python train.py --hidden_size=96 --d_expert=144 --d_shared_expert=0 --lr_router=0.00201 --optimizer="muon" --train_tokens=342600000
Below are experts of layer 13 (counted from 0) of a mixture-of-experts language model. Rows are named router (the router's row for the expert), gate (a neuron's input weights, with its number), up (a neuron's input weights, with its number) and show model dimensions 0-95. Each number is 128 + 24 x the weight over its row's rms, rounded and kept within 0 to 255. Numbers have three digits each.
Before each expert's rows: a language model's description of what the expert responds to; "gets" lists some tokens that make up at least twice as much of what it gets as of all text. This comes from a sample of Wikipedia text that the model never trained on. Tokens count by the router's weight.

# expert 7
It responds to: The word the after prepositions like of, in, to, at, usually before a proper name, plus colons and pipes in infobox fields.
gets: " the", ":", " The", ";", "The", "'s"
router:118124129103118087139102118136132114169117158158138150136092154113111137120107131178095130118141135156103125104110128086120104082150102131101092135120161144112154121095152142110132118183137122167160089134085111080132137121113141095125145176140120137114159117124135143136107064154099134091
gate4:115140122122207134147124101160144125142106166148113103110145141160091095089130129121137111162117122182118135101163156144117153145080168109143155160097160117126133128114114120152098159112110097122185106151115135101106137130100100130113127136102118085110147149111121134137108123146151137173
up4:142080147130128142137103163130162119146136114119116159100104112136130182183162139136104120124135143135122078164131089145145115097118115117100105139124098135129109135122065123105134077117177143115073164132157124123115133119164148129137126135137139180140071128130118104153141095100139129125

# expert 30
It responds to: Prefixes such as Or, Gen, dis, inter, trans, sur, re in infobox fields and taxonomy lists, as in Order, Genus, Transmission.
gets: " Or", " re", " s", " E", " O", " Gen"
router:120109132128122123142139135134112107114153117164129133095101154109125089122083134098140109126171153141161121134121133133121191159116133111152095111101096143108147150175146144152091120116109138116124124135175142107130109135096088134129118060081166097137154133099171162111163120132115109167
gate4:167069128147088112136140111141176112153117151147124097130140121144113114162125124131164149126152114150098111128155136107111151153129131108121184160134098093130120122105117117121138149119113103085139121130095139124104120102122084163123139106090117096174173180130147078086130137125093118112
up4:105176114147122130169146104090077144096139171112136185157135126076151134130161147118134093154133145114131158117130117143152111128121132136119110134119165087116116162094175120133180120136158159126133133107154132161143106123096139147148118140149132125166156096140133140109168108121172159112

# expert 25
It responds to: Word-start fragments ending in g or c inside longer Latinate words, such as reg(arding), comp, soc, educ, N-eg-ative, ag.
gets: "ig", "g", " comp", "oc", "og", " reg"
router:110134141068090149116144161091149135099115155120142112099145120124141133151141139119106098134174129140155099141157152129113169089165124124111128144143114106121114099117115095172149121116126081120130132093159122133078174139123132162142097100151126120123113077074151077116132127140161131138
gate4:155086123110124140103165092156119165146135115149137172147087125094090180134107186114113159133123148107121147115112136120103132142170164156105166113145103093152085145137137118107175148136115103147140114136127109140142121078109166113152108146143181119131139112126131124105142139165139134136
up4:132122166134143166114100091119141100080178125130099112120122102130126120134140157124159133114107130095137105111138149171115129164099113165094146171140142163100135130134123132176116093123076136162138152107136075144163115112118157121131149144162138162150136193157142135151141113114134130152

# expert 24
It responds to: Mixed word-initial pieces such as all, All, ra, De, X, Z, var, str, as in all+iance, All+ied, I+ra+q; little shared.
gets: "ra", " all", "a", "u", "i", " De"
router:154148105118096098116147088154097141123085099112125105101114122155143143122154111109172151136151125109136113126083088161131095105121167093155167165121106162141138116133129083140094129146120166109129114143127112130146128141132120137146102071152175145166089176114123140149136133101103143134
gate4:143086108168129114146155109159125138141123149125134151134097096156112146100160137146102162102109157145121071119182073141144095164108112122191142151118140144148133125147138112121097106132118126116122148183088099142093135118072082123111113123116128124145142136122132127123104111158115146151
up4:121158162133130175122160148098137143145149111147100152143130168141126138177099131147146129142116107094153176125114171120105157102162102103074108122121115138088132150103117116140139108116124131152113116081137157101158080156157161122097145140157124145133157132147133143126177170125137096109

# expert 11
It responds to: Bare space tokens before the next word, especially in tables, plus raw bytes of Greek or other non-Latin characters and occasional word endings.
gets: " ", "ed", "s", " \"", " me", "ated"
router:106106149126156087098097118142092147118160136131130134139184116149107138154138155142145123145121160103094121078082138157101098116100172134105134165126095151093115123107119124083125102105122081135125162111135156107187131105167116162116172135096129143109139114112121142105134140117145147119
gate3:161075131126130103118124134148125096152098171091123117126130168094137112107115107122132175157130108117134148153159137117138124139141083150172106186104104166135130132171162090120143143137126102141115094121131137104076166155163105121122095107145098146132131120154147160148119098120168131144
up3:098116135111115120121158080175096128167118160106133137099126154088133119100142146142136115135152143154129155158129088183158134118114107148182153175094078133099136141145129119122120079110145104121136127122133134102128110131151093145133109099118121141122147136150173102142155132065139160135

# expert 9
It responds to: Word pieces built around t, especially at, t, et, ent, stat, met, mid-word or word-initial, as in An+t+werp, R+et+ired, It+alianate.
gets: "at", "t", "et", " T", " ent", "it"
router:124119115180145187155127151103136091148105100123087129123176104145143121177154131157086179158159106141141108120117139152143131146156128133147120134141147131125100126126075119091112110119177150140081131108121164124136122134144152138121132094127113138152156169122145108129124085152135098096
gate4:150119083161090094149106129136141167128118091121130105074143143130133130127170127139114143146137141123098115104143112086094102156092125153115145116105094132120147137170152129125157129146115174135181080119146140125080135099117108166153121140145126092117107168113113112131134122164125133069
up4:091129081151129113173146100198186151136121108117122107096143115141134099123115117131141134121153171115142095085139097108114149122095142153085080119135101118119154104144177101168169127169137151091148118119145121137109089139114110153113140120127121108125128140108148103130130163147124113116